config.toml
d_model = 256
experts_per_token = 4
d_expert = 48
router_score = "sigmoid"
routed_scale = 2.0
balance_bias = false
vocab_size = 8192
norm = "rmsnorm"
norm_eps = 1e-06
tie_embeddings = false
optimizer = "muon_variant"
batch_tokens = [32768, 65536]
train_tokens = 381000000
Below are experts of layer 4 (counted from 0) of a mixture-of-experts language model. Rows are named router (the router's row for the expert), gate (a neuron's input weights, with its number), up (a neuron's input weights, with its number), down (a neuron's output weights, with its number) and show model dimensions 0-255. Each number is 500 + 50 x the weight over its row's rms, rounded and kept within 0 to 999. Numbers have three digits each.
After each expert's rows: "gets" lists some tokens that make up at least twice as much of what it gets as of all text; "comes before" lists some tokens at least twice as common just after its tokens as in all text. This comes from a sample of Wikipedia text that the model never trained on. Tokens count by the router's weight.

# expert 19
router:433513478502557519480503589502481508464433466520434524435439526542531431567434357533498484579479466469579603502529463518471549566581506495465454527431472515430541550474484538521557553476452479478477519484542518563430606520470559517503463484565483501425552542500536475573508495488561482480489537465517449544481475512521533367573422568583399553548510446544601549412480450474468488471452512511546491472474488475451481407615528449533449540492596506416580437497478575453488532502505526529462450453423497458483497508470476600425520506430462495539576557475660481548447499530540512504502453491547504417511527492528453602496399503522553510583413458519581539605499474491531484448464459553397512429488602492499490476401484498513523490508458436495459392498493382540514571516506397
gate0:525570415552594513465437449589540577568528521549419419518454473601585458452516463462511511520455560388482468463526482474501516479525590535544428560524456546418557613625466502487449541465581522454481517493413456502396541543531404449482510525496499473438567468529557447526580539477446481461557457425565423526482497474521506505506514543523582605419551576485573525543472550501469539470455478524455497460492456487491471529499484470572532454508553448520555488507465523497487591575476468477491367482512500555444472552500506536477402470413476436501566491515376453490514380517525500623505481517464497522515409537459455404542538501487512434545400471533521400542485532447414496426514435580493473476524448531470583485511467505469574485556540462482512452593526454512575439504422492
up0:462435505592518495543421489534422528515586507479402520475474460508551500440462465490596548479483567502503442402522409598443545520451512474472384458524513572502573547568497498435468494467601450474471572416415497491517435560594454459500498457581567505474447399485438493502571516635601473467510513430557437494522456490453499440427456496525511535473500559526613490427502520501460521509559528560390513549516468490371470504608399478476494507540564504603487498540501454464411522485535394438568509480510476580527490479412553489489463450504542516481526434472428512530568471560557461584512441549514400455498454536430579452513579574508513506478392459538502420543525486541462598517474484515507503494513469467432537486544569474423549464559482527493523471490458448489502430557475479
down0:492501525445474605541515486510432567480476604496411485409512463543463554491436518464493509428501488504453534456406474477442502442531494514452437523550457543529491492583470460444524558509482604480385496502516527520492515557610502503470520514516583512510509487514539496416435455495453516384491543542504464504566522500496496533443493436549435442511410404420579439509493532392492449460558578462530654541420476384561561480504528520499519487591537519534482537530399478468493496489501493490482476535420502639457600540474419463493381522459516495471585489463469502571600495462426444473504408494464464515519514485445512401607495542477534537523540468439417522488462588428493514583429511451514401511513510519514453437520385521489507424495369529483543524547472480483511467544526428
gets: " of", " two", " three", "2", "4", " four"
comes before: " |", " m", " years", ".5", ".6", ".8"

# expert 6
router:583527422502559542523476497461494560453485566556500516465490521511526510477498384584507418577517475591594540447457423493521477471465492523449458529395519493471483517515565599481518626465484504398523573465565531527504553599477573472509485558555490561492650541478547437557469482501474499441550502519463452507458530464596536406504449531491408536467514411520569535490449431474476469418427503483463476478466570510503443505607517525463471592543556514490522573487472562564431454494562458506462444511521505379560516530489401522455596524430540490509554510431542514566396509552485402555546553447557473488534467474502448494530391460451507529550469522511572521577467515442444526469508502524479573505577615419582539476493463547528438535525475448435391452452537488583475465537507452
gate0:460545468509517554456459452459535489534580430549469516485499574486500504552522503525508399536530434538561453483472609454507502439495487525494473471447566519603533446524564511536568496454466503411536577534502540404550511481444596489464490480545545558574443526554533489451511364454452522492521456520521491404548523403510530582574479473418499545460468530565500507493488550636522513477573479527508508553539451501488470429459529493554460451562477616419465636550525452484457502492467466550483479579508521624584559399491458570523492496453495407498491430543490462461500472506414426533544489513414572506544520537547410539544391435508492485541509502572635457497561522447540453506459490479571406577563536483600580504496489447451427526476525563479471480460447421551422462468513435
up0:514555440487529595419561425456553539525499448524472545467521488535533388501429443478558470445488442554469503423505501519414561562608460547614434456421450506549440536523435482558532574397400452534483567497534440462514461398409527474487491544479510566505446437425595539463545478421495444536552454479406432485529475468416560481444523503497536531477452498447565539407524521563463510459541520551437534506497571544486558456454573448534484467557431618465458575484467485459512539509562533568463410448551471536526545484417395472446521506496462490554512425531559555475482448588382409534512488510527510511518457562574511529529434427526482450487459492529495475543515512481546418426375487528549498579569536495475504488566531506494434455522457544426475434437524476569480523469572464
down0:510534450475585533477464521507571524551510535461487403544445453532581530497434578478448613392492582547518470506589493500550633439482492530459493529504422394457416508517497455525565437568489468508449513489577546541504504558504434434567489496519464465515437501505518496607552393538492584443490501485440550468494583490533554471569447491511538470525395474519545569512501512480387479518462469497518438479527571509447560559495589527489480491490598524517470466424502429569514495476478535475437496435437500459430533575458459530439515553545520482540541602474532488417458469476462491446448591416516547484546544497569472475459517435404541546477476459489547509582487478498565452527544502453485534396598514510659515573500565503483563526520573600467469518488633567425538570453496479
gets: " 10", " 6", " 4", " 3", "2", " 7"
comes before: " |", "1", "5", "4", "3", "2"

# expert 37
router:494449537484508541443426550481448493479432574554471549524509445410460461471515471444501491486561453419538561578525500493528488566559568496507487477460520542478494565626481488550583542672513461446541422489574560476491524519522531515435455494495527502505645528508512421563500569524524461481562459555489455582435505558498505366476427593427548522575515440459555551496456464542568408454449524502513455528508481539570526528557402533464510486468591539485669476515438457509481543555471492458468485494551550493471490530540463505502542473488526490498462542427627557517388478516521604618491449472511539505461545406421494571587498512509526485527497474450580536463473500470509503392447471511409503482538554491440496477470526503613508461587461418548430470493527470498467451555492426
gate3:428496496518460475463498511471539442491456519450437505477539404537559493476488553456464538547480600464463614571584437554500517512464456544533515373436544446509505480435537551440563498552586531533535517508415515558451607424377504415531457527521496514489574536445446561601468537528526512498512360501471511438482459567527440533539452504585508524484484452540462525559511457456449502510522523422508525543445505475510543552454386428542442368523472491475502551521473510540460533488465553554483587618476521458502551433416440451584504595584569472535450554493487412502494529516376512576450497479483538636485560488475557506546431541515390538485548515498588613507548473434514510460471509461486449436508556512485591560541488518473499539494500463436498513466582536529432521453448479
up3:450560495527439523524449516427552471481492439512391530448544506491548574480505498407477512535552565416454607588599440498537481480386468514589525406476559450480509486434580471457582484521570520506478470493464538521488548393450516407528504505571521529493542535458447493601475596561525507527453371491473500496509446515541488486533483492556521613489490480575502519548479515426472451469452550431472470456473505460486529476555466453478473468537489453473567434559495483520423572431363563483465591538455457486502567429489532458546551553544576451549465552404507441527535545532371506580454483482506539612440561516392579532543501512485469553489492486514528608472542490456513447481414524442484467434467595518508613516470557484469528513541533469492506492490567505492425416419535412
down3:474471478582503529542530482490484488393530420504506416477448592450456489506497606513446477520508504446500526434484555481457496616417533426463644455452586431490478501488531495471591568493497521529504573515458404563474471486457506545508465530573406451407480510466578526511526552506545546564430491459496471497496421414536461491458436520528511426548472499486430569517600472479493470544573460537417451488470413496479451562444436452524418517553525577619432515462529501467583483555424548524448442556467633523516455502551486508572552499508526558538401403515501486532534461537505499527533406466627584449475572470547524646452538505530579522519539521483494548512572359518522501493519452453524450482530499509515517522536526491453523577543516515479579496569546452414521566518528472
gets: " of", " from", " for", " at", " by", " de"
comes before: " the", " a", " his", " this", " their", " its"

# expert 87
router:514472461453461467451494511530488543474486475513504523455567483471439440485439453438606442538553452477508563501515480572562502521581584482485452482490527471402522503489628476545524481476522547455467526460540557526448516569505458475504402530538541514455711547391591437546484604477547456527586419542431510508495454418495436482520473558463524507542555496487609550561519506511472368573493507437490368558475500504544485568535503461546526505528466502486559445467569504487455606518546461500477552501493458435487459507496534586500473540478524498512508468427600543509509520522579498520548535475574455549532543476429478553494351561492550607499499483568521460522430470549458522402529501538457578557514574510461546510478522548559545491565546429476443495451621421435453471428555512
gate3:563527532515542574472552469539502527435499532576470575620553542479414458495495539449529501530480512427576454439394571538462486464520553498570575583516495471556566490557504446440544459431501567395455480531452444518519543503533572504461392583518543536477552503498437504555546581451558538480456331514465520449519426552417477463521539610522509523501641520548503517529497422543541434522590588556518470498592510547538494567491556507570539631542507526491525549532561504455530576643513560458498525439525530482520487547470493574512520466486462472527503479469521557527509581523521570582614477447479451515517548453511498595581475586488566584426483507507476517566454506522517541438440451455454556519527430499495556450531430508494472439483504518506599469487555569519450477483548504
up3:546482538515531510448546403547525627424553479502496575525539594488420454500478456427553525480470522453593417498449568522439509429529510494540539587554572485529527511620478489507557452431505563454469551505473451505543505510485612456432431598554494576486526474506437532558533566473517536506477400491390485497504432535400509433488511570494478477495627530561483453539441505585534488449583643552519450490551473499539455567476588495492481641525498518473533507555511555461512548623525598449492520477507586437549519556489504481485490428447458496464490554492469536568510580496552554598581497495500465476533526481467466600520515569425491550419475458516522510528399485582553520462443454508498525509531476432490561389545468519551472463533468557491578509460503562466437434505521523
down3:533560567604513509432453524478446564448534591521504423583538562462528437577529522482515550617501467496488479449444498452529457497431500540482464573408501477511461544522441495471470519436446479516470482467512439534490525455487430573537398508498541452466496470542464490439559499522432437376460470485506504383534495500462507487428493468454512507571459534532479506492535548518524555506578593515555561457504523473404553536491467508547435524525538619487410588455504493526490427499557583515423556492498513409486481550397507452450533521548495386458572385536467404513503526519536537554551467479455525511530505575425429496546558479506497592462493503498397368525478465567417438397552528439472518438534503555496451415485407537467430441475412423464497511542494496566473599425435524
gets: " to", " of", " in", " from", " by", " on"
comes before: " the", " be", " a", " his", " have", " their"

# expert 8
router:609522503452570576461434558468450492421422593593458590470559447406471504518488453505493515594468488527554490477562408514523530584492491528516429550484441604474527498559497524477505548440527519444516515417499547542441540597418501497481500506504492548387606530457553465583472557469535462509526470546496529481544444470589383511465469574489422516532529532580530570509548488527543472543398506510456541497414496469547545513585517444542534576629550513456546515481484569512492580515517445609486438475453451485508446519586503507499550507447546535418518518440661557543549465511503437575536542500487493540444546517473475565436447499487464459493499511548496543612504475409509508454497512451471512495530526402423487442433480491550465479610474502431412402480448437510435468471494480
gate3:548465502482521438522514519555543595548504497513433545451500492433493541431522565463554434542467573567469597552558563536585454449465499524510525406505557497476493472440534483487464505433457505449540483516455540509455510505453550487456482554505424434454522587485574573582493448450561579450492555434475515535463486522526454449496411452502408480457457503542629636563495515500507389465413420409484423441504555514563539553548496548509567377531498437434555474502488410512470534482541491490493470379512504457552489590419532507531538525509455483482504597506496534504539450492446499525515548550468552551470495490474507435603453536594450587576459570504524606546490443395444482366579473498398405503589493469504564529498465471485497494468507477537460507550551531493506514510527382
up3:506511484536554508483535446487384569457431598487392417509605550454406499536474484510528463594490513459532491511469432546402571439428548453559587497513579487456450429473454518519496519514499515440552500551489639441510568429434557476458567554478575491471533567499523534503589390508515564430581513511488506548452519505502498526467472500559444414565436472589577579487497518470501471453445510411487509458513532456455525524553487535547488485494520493475462439541502500603461584412644432527507461507593491543504506607456533507425535512492425571530455525507572515505528480450504547474590443454464428578523495471527534509520467594628487570549519509473592494512511519421561522438557528540526449464491467560499432490476437435522476509441525529487527466610515477500509562482433399
down3:554512588542553448548486543459481547461551466540546482574594516544521453472510533507366506472563520484589473502497412471604469445443561483415437512438509564502457430501526522590529435516417450494543444457544391521416483551393569479590639482471482440540517474417511416462393520425367494536505463493453486565544559532562545536498571547517442539487465513548445503507490544411455453474545500467573543545492604473528478634492568517515605458487519560572502506471495553515359533454570521535515456499464506518472442483608485452546494470524525522514480636531563518501375527506495538456514477573510476637557383512494526551535491534498571507504587531483503452499518510539478541452482533522534537551485509458578458446554518543503512487515502482474480460541496465517520518494477484
gets: " |", " the", "===", " in", " a", "|---|---|---|---|---|"
comes before: "\n", " ", " than", "ent", "s.", "\n\n"

# expert 30
router:496473559494491517402440610548468560519516533513437445505528430445463555449491469491434461502489484489533521512435426525554567568510548489453478520570535560518597524568591552600540504520501375488486505414517539595502439516532517430516472560487419582517605531564487391600556505481616476464536568422483379571479557472496475532484470498454432608525536444552496566480515549585557482475504544504437446574422484532537526493437426474511511465506489500457516571503510584490477474558457458427493526470444437479556472458509386474486537588492464485558530554464533526465515561478468441578512481434521488497479531454463468473543549477581473484520435479532525556547560408514529534399464417614456471573530581465496556543535454529546542533607431443482399392473510463504539488505543505
gate0:531582493542492522508444450508548407535548498557432494476571481408467511543578495434600465413476513544453501603407490449534475524478434496592521524512570471550577513516611478501477545472434445530482563411432548504455400494548493565475524546472488567514534479541589456550465520554523479441645550478528475440402505479498432375430494392527557526468540533517469547482515553506493539437426549586549517446499484594547373447507556508451516599606483441529524517576525465490437451590484537497615448480487535438485405469486459511530500529507446505591488536500576457548573566437409466516527590488501479473486518463503544520551524505545526512531484537435508468423536456527466559423412439511544479533518515526470394488475465422420548513503496470492497571432507504457455539472463555
up0:574551525484544500478498490544458525593511540497435550540491515491558461605465459456547502539474466552437538486443492532468493479519434560616488542509554597542636535544549530494495622493490439583499561549431512417522350470604418488455521426428514507555543463519465435532479519535504620517505483475566538397392476486517504512453441487417401567499522549507437616431507540590590602469473490453539461491502462507467457526385504538515538501611458461538454550492483505495431496577452589509548456494503473494470522442573470479540505491525531490534423483588454390520545497488458576576571471465503464426495536539487520494514490440493491503487550449534561573516560438555453532485501512533527424432508557619494453461467556396461484491582499497502439499482473475429531498494572460
down0:541448442580464600528526498594484527587464491471435556438569452513451539441534459519499594403509619451476517545364434514521479527565434476475568562516473516491487464411508586544520548545463477519482501448475404519412561593464473504454551484442525477455566542514429471473456413478473504385556592448441524484548541584514475432502456403584568442447466520488554394510591440520486486489504536467414510534542560504472532491427500480550528492539544519494457626528555498498419457581559446561542481522490523608477506474486454485535569549493423542491554467473539565524466541543443554438465597430508569531508548523479547441564493421492414470511485495466528553466522553572434510490454584566517496451595462458522463469584464579489544573538403466542479528551515482528520486487516495
gets: " a", " =", " is", " an", " politician", "ist"
comes before: "\n", " of", " a", " in", " and", " American"

# expert 94
router:492580427481511525420504607476485532456497486520430534539498472403500510511510467536480511492485474465501522479466489522558496527511434504481409592389493496447480499530492480481553458440442475470565459519485484555524457443441527571495429573645485528420578551518604409593497584479548548538553396515465510517516492513579547392455430579540410480362551473561601460511473473507537443457479525485497476508491582492562539510492478474538537509483498509402561504506537472513533501642544464427461490556515476467501453541561595453489574506415517592402508501495539498463539488549515527509493558435513511508548440432386462477475548582591559496445382515538553490660554573506524489509540437486516461546541539453538516498384468490564490491599501463487476480492458531510469458594520481
gate3:527489464535503570458574518523461494474479553394398526548477464456541492579559546495615464415492470451477496461446504499504546519556475552441439513477520487489502452533510517452596512447489451502452497526457546477591456482429530464551530523439486495455553511506401476551507502615600527535490543416403421481547474515628502402472435541443543537576535560504458493579485369521572563486508579521441526393431529545491541513506510533540492615481638519502544483450535496525450541624537472494449501515514474450485518515428540489469465484467515502493479541476515566522535498499461587605494460525462525431560441428421476497464524506470593492386502503494568548514477489463565602558591429508588505406471468538460449478506437543479379484523560556490563466462451537548555559483591492
up3:480555485511453596544464430497370483473517489393543555488419472502482462531489462529534495463496515444429575483484556446585452545596491564409553488544559478358492520530551408467351527471425473569399527470485565518486528500512591415473539474385513487515525518434553366477566435495461594423530500585505420528467506474598496496514491522529443572482443551581517488458508438478550599535469512558484472510592466528559448537469564493610531474503525486505564462548468484479473546511427516473470458520554549519559516445587509454419422485548532440523551540519471535459513569487478512499523496507465428537503477481437425504475436509595429450468472439487501478480547507386523609459578512489476447555490448531505514567492476399532469502503479559496504549474477571501516639507513489
down3:413575537606550503483456450460481518522512499483487474454481442558447551598480502467513478532543511490444466517519515607517529433435409425543373533403472435473488473483511538625427398442474498498491520510493411538508425504495479504551557552531533431474509552478485538533549475538514503525441503458430519476559477558519477537522553518484478498584335503477573550529567487534525406430499513503597533598397529467503422561576511475515550523495573536509515468519546480527491538487525501561484573536547468526446644489538516417488566537552491527437526451423462519661441603581529549387493485542516483457562527563483459510506450503480571542533384503545474467562516503505444481538466514469458494575481426563548475485505539531509472551473526651536403527542554504500568507546531501
gets: "-", "\n", "|", " |", "==", " •"
comes before: "-", " ", "|", " •", " List", " Country:"

# expert 103
router:456506555543553486473486528503439625377496498465497606496504544509430542475502475491490469502510483481544463487470521532558502495469526512418485514518445432384576511589430469569514577541453468446500479487476479576508461522483598542463422461547501577479547479496594476586533505475532443534598416503521428472564482532569556426484465487523430535463521484468617424537564423551563443519409536483491463468469630468489567517462459486538486555502519513479583562461562532454522545570524423476464495488505418454481449506582551486567595572459522562426521432509573516505585518566452498589486589463470432521478438473395505568422464463497559532434395564492646518621510555511524499428448490486472471563493542476534512502465464454530510389496525451526453473500464534497531486449566426
gate3:573532512519495435446578521488492516479485456565522487602570490505524518521483451504396517491538504517473571430512458492503524528524507504578440476417488574496495435502501521592528504446498524515573545451413537491533486524527515608557560457464419526579565561541496585529489422441576438509479570455464521461454524482479520519549541454540515552480474471435554505562596490459406477446505474414555491467531522551481495571381364540500547490482484536501438447521431553501440515539476481449402626480479388480555596428548510516514476528494484514476478528495487472613584506451571516532424521500524516530574454481590510403533548530555461478543463393433538502550555498600447494533507511462415478457469517596572487436491416517466539499458619523488508419524392457471474488585360540
up3:455497469394512457494422529532473520428481465573482504517541487611567474469424496523370545449479525487474537469587520506464475559497403558561445436408516546528468431498525517496450535511446466605549529434514465482538475580535540532478461524524471566494500532472548435492525526550577427446522501489491517504542479526518533425544503480480514409506465536460452587528606500569484482470520399438538544494497500446437560462496395499458550442443412472525450448481482476420510465494506470450424523529501450549485446343598505480569429442557539573454572486519518434586629601435549538499439555379443532521561429438544485473485507506498546531519472433418500543469574546560523454604497462501476474487494449521571479502460421447477420550436586555491519576476457538446411494457440535
down3:500485424521435481512540543564527540526524504423482527476600501392487488476582453539501446479475615387465464561528526459536519508530553564485475498549587654569464573557416613516495469501410543468612563421579590440495460487464458523475419384553565483507505582478475502562519505463482527542518531509481481514556569473501544487533489478449518524481510399489491553549540530411546413529427546488505531459572511484543543562618535585552529516490458489473553502496504424470470423504457557537566496494588473538569477501466467569502511466536445479487513528534437444522452549436436498470569450434489509490416613453455524506410554436461542554529558483522506472478506578543501495481577566450500518533460557463434551555483514453466593496516529537443433437522406653477579524489524515
gets: "-", "\n", "|", " •", " Sub", "M"
comes before: "-", "|", "=", " •", ":", " Born:"

# expert 25
router:427498492446532460573400647508494588409486493532532492506529452507538450497482515472496436543475484549546507441429487527509561482516621573517531525463502452409540560555494534561539561527477511480489538503514498546502476475491466429524529578477546568466579601478482541552531518523563455511546399526509507509545523511599521548481571508508447578548507384477472519449526518591456485434493498496496426533416624541485473443561468454533539459471476566484513589473612473491435643520509364600433462514507454544485489516555487505602577515514518546506508506434632480575448600550440419548568519434508420522528425487529525500520509576454529539485472439427533537524487518463517467517432450463394451539547543499462472464486478517597551519583515476426461517480506504438499391429458495
gate0:388485463428470500473462546472486544474421439473395472549513424498502477476387529463448437500482491500582551504490478491486540452458496460502571515414532506452451498520503396579563479444446441537512514482576485485514465505542531528537426457505502478414510548483500472492620506520543422563457520547447491483502421608577557552470533552503431528548516409468526463510535449503589492434528514597436466575556490459473490464577577542525544514446461482568566525530552458501409591519520421511638526449460485497528441515551402488530481481477473519424568556537498508543471598455384448423535455534536531529560594449473449644446584531455503544488508468435368534521518491500470542458435488430499469471646513487512422454517499484589513482526561579477558455453501557455537477497547487
up0:502436507457488497452480452478443544457496483494443545473570511519540478560468521507473503483486464457636467550490495482470564452459524420432498540443464488540459489526517389554593575464481547521529518517497401574503465601513499428479410473505511461458494511507571450494505571449505441446420502493506462463499496560502562430536521604461387483520575506550486516443511467459608428519577550632521502537505511454429456444469574506567571502451364503602561502552548473412449555601514408436614534497504515507569419471570484540491522452457512544462561505539459524481520506486515489477507447447559509490519580438396421596460535476446521446484473498549460493573446532476452492442448474440473510494665550529596473486477467527476529398411534502495549492475433558568500397489517450
down0:469485427500490616570530438493446548428525498583418510516528424551479475522500541461488519511527442542458540410516526419491495459450514433494579386570493438519518453520556516495538448527582529497471455453519546454437487570451509433450436518571512480595398517432440520485499467537539455430439456428561557498544515384391469514472515515516582492482560516549515516493374544475604587489564479532531473523614547555445505517569525504536409453451440554463526480539459456507407454562483596469528608444584540457516585539422497492450468498503460566551516565504430525471592485447550495528543519545554481460447495455522557523528475506488629445406536560443431482505472557532511520513525458445487452500516396408482496390423520547526482445485543515475492518481469495442426547486587558
gets: "\n", "-", " |", "==", "===", "="
comes before: "\n", "-", " ", " Born:", "The", " Coordinates:"

# expert 115
router:481483555537459521505463548488455546498392571411451523480547463489489512500486566529587480478594457425524600478438468601509431452509472512502474468520632513472536590643569486496515517402487401450535482424531577501524478571517529479529463543582446509420505455486551403565581526486538476541606508550461406449512443535527417446470505480474455463503590453523495408440517464620372526462435510483540462521451485501526535535587478431470543569605515476491527505508416608514455546477506528529494441434488459537482428477486483523619520469477574486485480476493596557480511500533457480486512500448460484509499450545403505518516473469558511550528455447462579460536453420499494521378535474491441544498481530561434533436469364593537529527509537413495436499574547494510530497468521475
gate0:604505436553491438511514439523590516546432520503468583516499539470413520394531499443467505530548580465443508518415473617573565605469583454462508501444507541542508591476516596500432479497481559451427491396461484462500598530530580513470477565463461511528560436500524372499538604412422457503512469562448533563494489431463416566512511506532497554561458415404547499510500556549483546438517489482466526465482524425527491498526425435433413593487540608530478467509463505565500470499397501473448496430569490502402592461482541563421467502533532429530465456539509528475414525470432479525464478515442511583461465422535552421517489541513535539545471502461445572506520478462489576468477463422413429499500478436480510499548431566435513600527467475480566443535500447584505561453503532
up0:416551429484514497570540477431485516424563469503593399462487507562517393588469481582492480538502423478554520547511546357482478446498468551523574402483495499465561397462464464604576581532554480512487416548509488492452494456424441483496494494437505621543507520429422582563423467508597510548510570412407457553427519599541552586543546478512499457459535560533499560461496418483540436486465439446593549535533522497507523401462540489532594425486491463457506583546494508414550492507582451457531517527475434457526471502490467431551507458525513569426578523518404506542556544544508474428502490492493480455505515466467547504465473486535433567416514583588493491448513464604499509533563606509552500495495481568521479502493486512543574436558584492566461540561519504440485443486452506
down0:505509468504439548505488428438531521524485549606522497446446565520502545515589500555394429523515506527471484542500587557514516582573483557551551521432429439485499498503459460493602629430518545537536481536529438487503548458502462502445494465452438430469496536465508431621489525558437455533489515482529507493486528495563524502468549380541441524461603466508520407521486404532454499521503514489488544494536483592486486504447461437514520458530378476495456512501425562432443489521535527465429567485538505524543559439504556473529540573427461518470475524560444456468407508430531477486468480514483540521500501501595414490581537456541531495518312641471608541543629480564424531614537546571551442493476563452570465445552484506465473593573561551489452471467502435426520509513542532
gets: " for", " to", " of", " on", " as", " after"
comes before: " the", " a", " his", " their", " that", " an"

# expert 26
router:555585588482547460457520557519466565463483493508400587482535483448471483472453499514537455549451430502573615482532457493468527609485572411514540597481538483510544491592577548518455446451417527513501391428547535544499494561518520562473488493478499495476597557525498479521545507439515521428598496559506389626495497441500484404472490479584515429593502472547559460419507535512566503493407562496508465542494563530642567489449485519569503505467462542435544484488508502470486470572564511479446430508538452419497541512507464525473556502460550487514570450430564461595463633522550505597483442470446517520540452543458417566460483454618497521459470458477493477557514513449482496382453472467402546552529516505457552376414493519530536450477552470455458446474547432563533504477496526
gate0:469457503512422524475488522477482437475444473563537561502478489515509453461437425431521516477466366555421461517470454498641495428471386448449493536575486420519536573396530554510474492482421487476439538434594477472449416530484502493511477531482474492498469556495475411520480520545528458600622467507395502535576416419463536546480485488510513567510529420512501490420433481405425617525412419565562527551578532536538558593536581432461554550458485542557467420531530504419517459535531412464522537510435475478531512509512509571463533438412525537549480498507501472462468496543480383550501498575484458518556465609517518398437396514647503425500574500499451458516514578491471524523485492488431459469493525459536468465423539512500469556483493446468501495574529442456499484454445446
up0:482434470586494530473561487484464461557512483517487598482519509474520469462418448492512467513469351551470511530447449484587424417449360438464485521556470456506503581473458553503435448498406455472402446511578425482418488483491488429528491544470519452580404567516503446541517502510484463587451500516381490543561503454535570563482500485501561573521550464523519450390502451401427580562424443554545478532611547520580536574497612449525518595423474572499471453572561445525480515523550423465541521523446493471495551521518525585489570466432521464582546478465516460420458434529479422490563457515511497503526466482518509474415469486641479375483542478500477465555557536494433522527504491499474452428459494493546435438430500543462460588467516444504490450543515450497478457465433554
down0:571501607488399501568463488403451439548507490505508483519560575461454505496383492525540433543564527540451514495459511523529579510520445501499438465536485429487498426567564545498432479527525508548451511525408488545509608558547568578454550568544553522511510492541496472465430453435506522466495560444483478507566482449595596543426557476528488507471619493497567407575535500566489497384527482449603500485500424551455492488478535503475546575495544518453588486501534452389506463452503508511483481448402531503621440527504476558490520606444542513538489591608481344518478536630432500478427476582478513521449551532459456500417513456486564505523471524501529490513468433475508440501406529432477472513633438542479529477423453612509460467532515472489512437522546455510541463564511504
gets: "|", "\n", "-", " |", "\n ", " *"
comes before: "|", "-", " ", " MF", " -", " 3"

# expert 47
router:538557475527570507508473571555463508427478507505436477437522472519463517533534451438553469559528461482556654492543485614546566590613555546408503488501565522496531556537597539521488517481461495400504458505462556485501494540509501468583508517586455496474548524518547425564506671520521426505585408503530450563532416536521510431442504522455499501530530470475555532414471492552416499455481540492511465520496538535557537478581507453514597539536490508425505463538461504582375581520497505530525458466586497490523523523548494616555465522460535430417424477396597522535514507518480468514564482512504536506563400544455471442540420488563518551466406437478513502504498504481534545459505480445494635479581627505524529496462454567548471523514480450500486443569494385493454384525498562
gate0:498475468536492526423598483596436570488564474528480528458546472544433492548526536423559437535498428486526502475468513563444470496490535511479615463568438610435589472445506403467487454471512476470487532564606549547512553507418602433482500546554489508518575457426482517484428590466452487422485391469499534544567473463542583499536426520531564525588548555576537556531498437500483491472484560496458431493475435515594491526534510520651470545577460576493523500553518503498525574532454500415533479465500546534519560498531518493493589447503454466469443585437555550477542567516499492432543560494576547501458567489487558587499527474527446536530503530527414487518448602555494553466545437439453532391446476513553590430518436486475500466614567495471503464502593460430456605466573454
up0:448405489524456524550554491511487502486521446427634527340475458530544447486502560438507467565532522437520442525559498422493454483578470529503576379555501438480486463475502507611518441490541479585500521599447549449539427501557503479475519441562450549462422474492459611534445585483406425516476498480440574457496471490439490570516474428545443463558502574443470563536507486509450473510431497505565392528484457416544525495491595497494527522569485427525496494548523521447469417503502458476591439509512523551549541464497551469575530537538514406509414526578538388476479458425486505352449467605437491463387473538577565496504508476483474460493500459531475440584453589487517491526506410450442470409525521456459586483576538513446499470521505462525488435555457504446518520486535555
down0:584512553497516492543493460512539482514531490458517482473486508412491532573459534566479444441488436522509573581520464600491512558470498610477450564499468522482506551438475578562602492587457454503548498516450515547477562487505441558436484440499539507409508487599501481564542412461525576527475456544611518480468549445489492439479474540403430520476392561544554409484555402428465471465464489518542514470444615460457439519560382493421510530436596633462575531554521408525429467466433574493492595439468434504527494473405476519481514418480464512550486611488563560457483433522510532428455423535463391497505425520492515463554450458522499429448505487547506498538457420443447506504483539455501467516493480509534507539527516620558500550544551529575454456523490570556528488552509627
gets: " with", " for", " to", " as", " had", " of"
comes before: " the", " a", " his", " her", " an", " that"